From a checkpoint of a small mixture-of-experts model trained on Wikipedia: 128 experts in each of 10 layers, 32 SwiGLU neurons an expert.
Below are experts of layer 3 (counted from 0) of a mixture-of-experts language model. Rows are named router (the router's row for the expert) and show model dimensions 0-127. Each number is 200 + 20 x the weight over its row's rms, rounded and kept within 0 to 999.
Before each expert's rows: "mostly gets" lists some tokens that are sent to it at least half of the time. This comes from a sample of Wikipedia text that the model never trained on.

# expert 50
mostly gets: "AA", "AC", "PA", "MC", "BI", "mm"
router,201,157,228,197,201,218,199,205,200,230,221,169,219,186,168,208,198,220,169,217,199,195,176,215,222,184,234,206,177,207,206,191,187,208,178,186,172,176,198,193,211,223,187,195,172,240,196,231,201,231,194,220,227,189,222,221,200,199,160,232,241,222,161,182,210,207,232,191,172,181,205,175,227,201,205,181,164,207,212,193,232,199,184,209,232,188,193,164,214,174,224,195,191,182,213,239,197,180,206,196,229,195,200,193,202,179,196,181,216,245,210,198,202,183,182,197,215,196,184,209,181,194,157,183,191,189,220,170

# expert 55
mostly gets: "Ch", "Mo", " Phyl", "It", "Po", " Ph"
router,194,177,220,206,212,214,194,211,192,217,203,207,198,209,182,190,211,148,176,216,163,200,214,203,201,234,212,218,149,199,189,202,221,183,219,183,196,179,194,208,225,186,185,201,205,201,213,234,234,189,186,226,191,215,227,220,196,181,179,214,238,257,143,181,216,214,226,183,219,195,200,202,173,197,228,180,186,203,212,200,208,198,213,191,229,196,181,205,178,218,221,213,170,185,202,231,176,190,215,199,207,212,191,218,189,190,194,246,182,199,217,188,199,193,202,218,201,178,205,202,185,244,150,179,211,207,225,164

# expert 62
mostly gets: "ists", "ology", "tors", "ments", "ism", " activity"
router,181,209,200,227,204,205,222,191,206,203,181,201,157,171,217,207,209,220,208,208,217,207,218,184,250,220,201,210,216,215,205,199,209,211,224,181,172,226,204,166,217,174,222,217,212,221,212,206,223,185,212,197,156,194,167,189,212,251,212,213,191,201,217,175,210,190,191,191,186,193,214,191,221,190,224,220,206,214,216,196,209,206,196,192,244,229,213,212,170,220,200,225,235,230,233,178,198,240,210,206,232,204,185,198,206,236,164,188,205,197,209,169,172,155,162,189,214,220,219,207,225,197,211,228,213,202,179,185

# expert 93
mostly gets: "|", "=", "|---|---|", "The", "|---|---|---|", " •"
router,237,190,210,227,188,218,229,224,188,172,177,216,220,227,168,188,197,172,196,187,164,198,163,182,156,204,183,198,219,205,197,195,183,212,194,211,204,205,179,203,228,224,188,170,202,225,210,198,184,207,184,199,215,213,208,211,180,213,194,206,214,213,195,203,199,198,226,229,217,198,242,170,183,235,190,211,216,242,224,215,245,186,205,194,226,179,166,180,224,180,178,212,219,175,148,207,216,196,188,225,208,206,208,192,198,169,165,224,210,222,218,168,178,202,193,237,179,189,188,219,212,188,211,177,186,210,199,224

# expert 92
mostly gets: "ist", " many", "ous", " different", " some", " various"
router,197,227,183,177,195,209,197,168,199,186,210,200,147,214,205,202,182,165,187,207,206,250,171,199,205,196,205,175,193,221,224,234,191,186,236,184,200,187,193,196,233,179,185,179,219,193,174,188,226,183,236,209,179,229,203,210,193,191,178,161,227,201,171,190,187,199,195,239,169,191,195,206,186,225,210,183,216,194,222,208,227,240,198,231,222,198,191,169,202,215,220,225,226,238,223,186,192,220,190,192,217,180,182,196,196,170,202,200,197,187,179,171,169,177,175,244,219,227,200,204,211,183,181,211,205,215,201,211

# expert 70
mostly gets: "based", "cies", "arch", "Biography", "gram", "ties"
router,158,167,211,227,171,222,233,219,201,219,226,228,168,177,210,201,216,162,205,242,179,178,206,207,196,225,182,179,222,216,197,213,186,197,218,194,163,182,168,176,193,161,222,204,194,217,204,183,238,175,178,141,217,196,178,222,174,196,191,207,207,203,200,175,218,214,152,210,169,186,206,191,224,193,230,181,200,196,229,219,210,206,223,199,168,223,198,184,192,206,187,200,215,213,172,179,199,189,185,231,188,207,198,170,209,186,173,210,196,214,193,208,203,194,194,194,211,184,188,206,215,211,185,173,195,203,237,182

# expert 76
mostly gets: " city", " town", " village", " population", " district", " Indian"
router,183,164,240,201,162,210,182,251,202,229,191,193,167,211,170,221,209,196,186,170,163,178,207,198,179,162,190,232,189,181,198,234,183,221,207,216,217,220,181,188,189,192,216,203,229,205,197,227,217,182,207,194,220,153,179,178,195,194,201,188,210,203,186,173,224,199,175,218,217,203,199,198,211,192,187,224,192,202,209,208,167,174,230,205,200,185,196,171,160,195,196,187,199,202,217,173,207,242,234,215,189,202,205,167,184,171,216,206,194,195,206,179,189,218,209,175,207,184,224,203,211,189,204,180,219,194,240,246

# expert 119
mostly gets: "a", "ela", "ena", " –", "ux"
router,195,189,175,193,184,200,205,162,198,210,182,240,200,183,198,215,197,185,222,182,205,217,208,188,219,230,193,197,241,208,228,208,194,199,194,226,203,197,198,206,170,218,240,210,183,179,214,196,171,174,205,200,178,204,194,216,191,200,196,224,178,163,217,195,200,207,178,231,204,161,222,175,216,207,194,213,175,202,217,188,213,229,230,214,188,213,157,182,231,200,149,217,213,180,183,189,236,190,192,217,185,219,201,235,200,182,168,174,226,200,247,228,225,199,193,200,173,236,225,189,216,191,208,244,205,218,199,216

# expert 101
mostly gets: " was", " as", " is", " were", " are", " be"
router,209,232,188,197,208,191,204,184,244,183,184,190,195,238,191,218,194,227,226,172,198,248,237,200,192,196,189,214,178,208,190,209,218,199,184,199,228,201,164,214,183,220,191,189,233,224,193,193,199,186,175,193,216,212,175,234,189,175,196,230,162,188,215,213,153,172,180,190,222,187,194,196,230,217,187,200,214,229,198,204,163,209,196,209,200,174,166,216,183,192,209,205,198,240,216,178,172,180,212,220,210,173,212,177,218,218,160,206,224,217,193,196,198,192,224,211,193,189,192,212,203,239,230,250,212,210,196,195

# expert 109
mostly gets: "|---|", " UTC", "eti", "|---|---|", "vest", "test"
router,215,221,230,208,186,202,206,204,198,204,252,190,207,226,167,205,186,199,227,199,197,199,163,187,168,215,198,200,205,203,196,213,212,212,229,184,210,206,200,166,191,219,223,184,226,222,192,202,253,237,207,205,212,191,243,180,203,196,181,213,238,202,227,212,203,208,176,208,185,189,214,190,240,173,179,176,199,171,165,213,207,218,210,199,202,174,193,185,231,201,208,215,190,203,179,218,221,187,185,178,210,203,241,197,196,216,207,185,177,168,184,175,180,186,198,221,229,180,216,225,172,206,209,212,183,135,222,217

# expert 102
mostly gets: ".", ").", "\".", ".\"", " #", " States"
router,229,205,226,177,221,197,203,191,197,214,199,174,192,179,182,189,176,179,167,199,225,244,192,211,217,173,188,219,206,227,180,193,222,186,179,212,175,214,205,189,186,223,192,190,191,188,217,220,168,212,168,206,180,171,173,199,168,169,170,204,193,199,204,194,193,219,181,188,179,225,174,198,201,229,199,222,213,184,213,220,196,214,145,215,203,191,167,169,234,218,204,208,197,180,200,218,191,239,201,174,218,195,234,227,201,184,194,231,198,219,204,164,201,212,166,176,212,213,170,158,227,219,197,174,176,205,212,188

# expert 87
mostly gets: " born", " an", " large", " small", " his", " a"
router,193,162,203,235,185,182,224,189,198,199,189,184,198,164,173,192,191,195,180,218,200,189,205,177,186,175,187,181,177,183,189,178,221,161,199,231,218,201,228,212,232,197,211,209,218,186,193,226,236,193,205,185,185,189,221,192,181,183,183,201,216,200,217,227,159,199,163,169,201,163,201,206,217,221,180,167,173,163,202,207,178,216,187,198,194,189,194,181,177,203,173,179,210,152,213,208,199,204,199,197,205,189,180,194,209,194,172,174,215,199,187,215,217,192,214,231,177,201,241,205,155,188,211,243,170,217,192,241

# expert 91
mostly gets: "On", "In", " Coordinates", " Born", " Preced", "At"
router,214,194,182,214,209,218,189,228,213,212,172,181,184,195,191,204,207,185,184,160,194,173,195,170,192,189,171,167,159,181,199,217,190,170,186,189,222,200,182,184,243,213,182,192,241,201,194,196,201,189,166,212,203,205,215,172,192,200,202,185,232,196,195,203,187,221,173,185,218,203,218,182,190,209,181,183,186,227,163,217,195,214,198,167,175,169,177,216,179,157,177,187,199,196,201,201,220,167,213,252,195,194,207,213,225,191,207,198,185,227,178,192,197,221,214,187,176,179,206,215,166,188,152,249,185,207,194,225

# expert 29
mostly gets: "==", " ==", "History", " Location", " Genus", " Coordinates"
router,216,187,186,208,204,263,242,264,204,215,172,194,191,196,237,186,170,193,202,170,174,174,226,206,228,196,188,232,183,211,196,209,191,186,222,194,211,209,201,166,224,203,191,194,223,233,161,221,233,183,215,207,208,223,203,189,206,179,182,176,205,205,192,191,184,214,190,185,191,202,171,171,170,193,201,194,180,198,180,221,195,219,215,197,154,193,203,203,207,214,184,208,179,166,197,176,196,207,207,242,199,189,217,214,201,160,193,210,167,207,170,188,205,206,199,199,188,181,195,209,200,185,155,190,169,204,217,211

# expert 123
mostly gets: " new", " large", " original", " long", " strong", " check"
router,241,178,203,181,193,205,207,239,201,203,177,184,198,189,204,189,223,188,195,220,152,183,225,182,167,190,199,170,175,196,206,227,231,157,194,221,220,161,239,208,215,208,195,228,186,196,204,223,231,184,210,212,191,188,221,218,226,186,191,172,198,211,181,216,207,198,189,177,210,211,205,216,191,208,200,191,209,166,211,170,186,197,190,205,190,179,215,219,198,195,218,183,191,223,214,207,236,182,233,184,197,204,186,194,226,167,241,211,170,220,183,221,201,217,209,243,210,209,220,219,233,192,212,211,201,258,221,218

# expert 90
mostly gets: " sq", "о", "ato", "bol", "ello", "phon"
router,164,207,178,194,207,197,178,186,176,166,201,211,194,207,220,190,197,204,187,223,191,190,212,262,221,199,209,196,204,196,199,207,194,180,197,175,178,179,227,226,221,194,156,186,170,200,222,198,188,187,203,217,209,232,208,196,242,206,197,193,192,202,201,171,215,211,233,219,213,200,214,188,153,216,226,223,228,209,191,194,181,167,147,204,217,225,196,209,184,225,212,214,209,196,204,184,163,222,204,190,196,231,178,207,208,238,203,248,232,202,213,200,203,205,176,209,196,190,225,175,224,218,164,180,218,226,187,181

# expert 78
mostly gets: " Go", " Ku", " Sal", " Ber", " Bur", " Ab"
router,153,180,163,223,182,206,184,158,198,202,228,184,186,185,233,206,221,201,207,178,221,212,212,204,162,182,187,149,198,219,193,219,173,185,206,185,214,194,160,223,224,196,194,207,187,195,188,188,164,197,192,199,179,213,178,206,194,214,215,205,184,190,216,195,229,218,218,180,207,203,175,170,206,174,191,220,203,200,166,205,191,162,214,189,174,182,197,226,176,184,208,191,159,222,238,183,167,181,182,218,165,192,191,207,187,225,212,211,172,205,217,225,219,203,218,203,169,189,190,172,185,188,189,229,213,224,201,169

# expert 74
mostly gets: "In", " However", "On", " They", " It", "For"
router,201,219,225,197,219,202,198,192,264,209,184,224,192,186,192,227,198,216,212,196,176,189,186,171,183,193,198,180,196,213,199,178,208,210,235,223,212,170,217,215,230,165,237,217,233,176,221,215,231,203,210,198,205,150,218,209,166,177,183,174,216,182,228,201,184,195,194,217,206,186,192,221,179,212,205,160,201,180,225,211,203,224,205,170,213,211,193,206,175,190,209,170,163,183,185,203,240,177,243,195,191,185,173,203,194,149,201,178,217,213,191,212,196,202,206,219,190,182,223,225,199,199,181,194,198,197,218,230

# expert 120
mostly gets: " f", " imp", " end", " contract", " process", " cross"
router,189,193,185,201,203,208,192,207,184,226,160,219,179,197,206,179,173,185,215,204,204,223,221,158,191,153,200,169,188,203,215,223,214,186,209,219,204,179,201,183,178,195,212,189,208,212,216,209,202,205,171,194,169,231,222,196,206,204,183,185,193,233,199,211,203,187,252,175,190,193,207,204,158,183,180,189,173,151,185,201,209,219,192,198,217,182,191,196,192,204,210,177,155,191,173,219,208,182,239,159,216,187,198,240,195,176,229,203,149,217,232,197,190,214,176,179,213,190,181,211,200,213,187,204,231,159,208,201

# expert 126
mostly gets: "′", " km", " million", " Animali", " mm", "°"
router,199,180,199,205,198,236,196,202,181,214,231,176,198,199,177,212,222,221,187,172,171,170,173,198,193,177,209,219,180,212,185,172,202,221,241,150,220,195,176,161,194,201,187,212,171,197,200,207,225,213,158,221,210,220,220,226,175,216,186,236,199,220,193,198,197,208,217,176,228,208,193,185,234,207,223,220,193,230,171,183,212,191,218,218,215,182,218,211,199,185,216,206,230,202,204,217,226,185,202,197,222,202,203,175,192,227,175,190,230,198,200,217,203,180,195,186,191,167,243,171,180,206,161,190,153,202,223,179

# expert 0
mostly gets: "pper", "ces", "vor", "vers", "nning", "nc"
router,174,192,197,178,210,191,218,201,221,215,178,223,183,185,218,193,201,218,203,218,222,225,238,201,233,237,202,189,205,206,194,206,200,179,217,213,168,194,235,210,193,186,207,206,189,226,206,185,182,186,177,174,205,207,208,226,191,225,163,200,213,186,141,177,206,165,192,223,182,193,215,208,195,222,207,168,181,177,247,215,203,192,200,225,183,234,185,208,210,172,171,230,202,215,144,196,218,183,223,217,236,237,187,154,211,165,202,189,210,199,208,221,227,197,178,210,211,186,189,184,223,203,199,214,207,209,217,195

# expert 17
mostly gets: " Died", " least", "vest", "aged", " addition", " January"
router,230,193,252,228,202,190,219,199,207,187,235,188,197,195,213,190,169,206,203,221,191,191,164,194,232,191,181,193,211,186,209,211,212,205,187,214,193,215,240,174,212,195,204,241,183,233,198,213,173,212,192,181,196,145,224,188,238,186,160,214,239,227,160,200,166,198,184,190,182,215,235,217,203,201,196,206,194,226,184,215,183,206,202,168,212,199,215,189,213,183,224,198,189,183,205,218,171,174,222,211,210,216,223,218,212,185,199,184,200,163,179,168,194,198,193,192,220,200,197,209,158,203,193,181,211,165,200,237

# expert 8
mostly gets: " York", " Italy", " Australia", "idae", " England", " Daniel"
router,191,201,180,194,146,232,185,190,201,211,205,175,226,208,201,209,188,196,234,188,186,221,176,212,212,188,194,227,203,166,181,215,227,193,224,184,215,230,185,154,174,236,198,214,234,185,202,191,196,191,213,197,179,207,177,207,181,242,229,227,185,171,237,195,232,203,207,213,189,210,180,205,212,159,201,219,200,260,200,182,225,172,203,217,201,212,220,172,175,220,199,211,200,212,202,195,213,195,208,202,205,216,166,224,195,213,194,177,196,211,237,228,208,212,219,163,173,211,218,190,183,180,218,212,217,228,201,195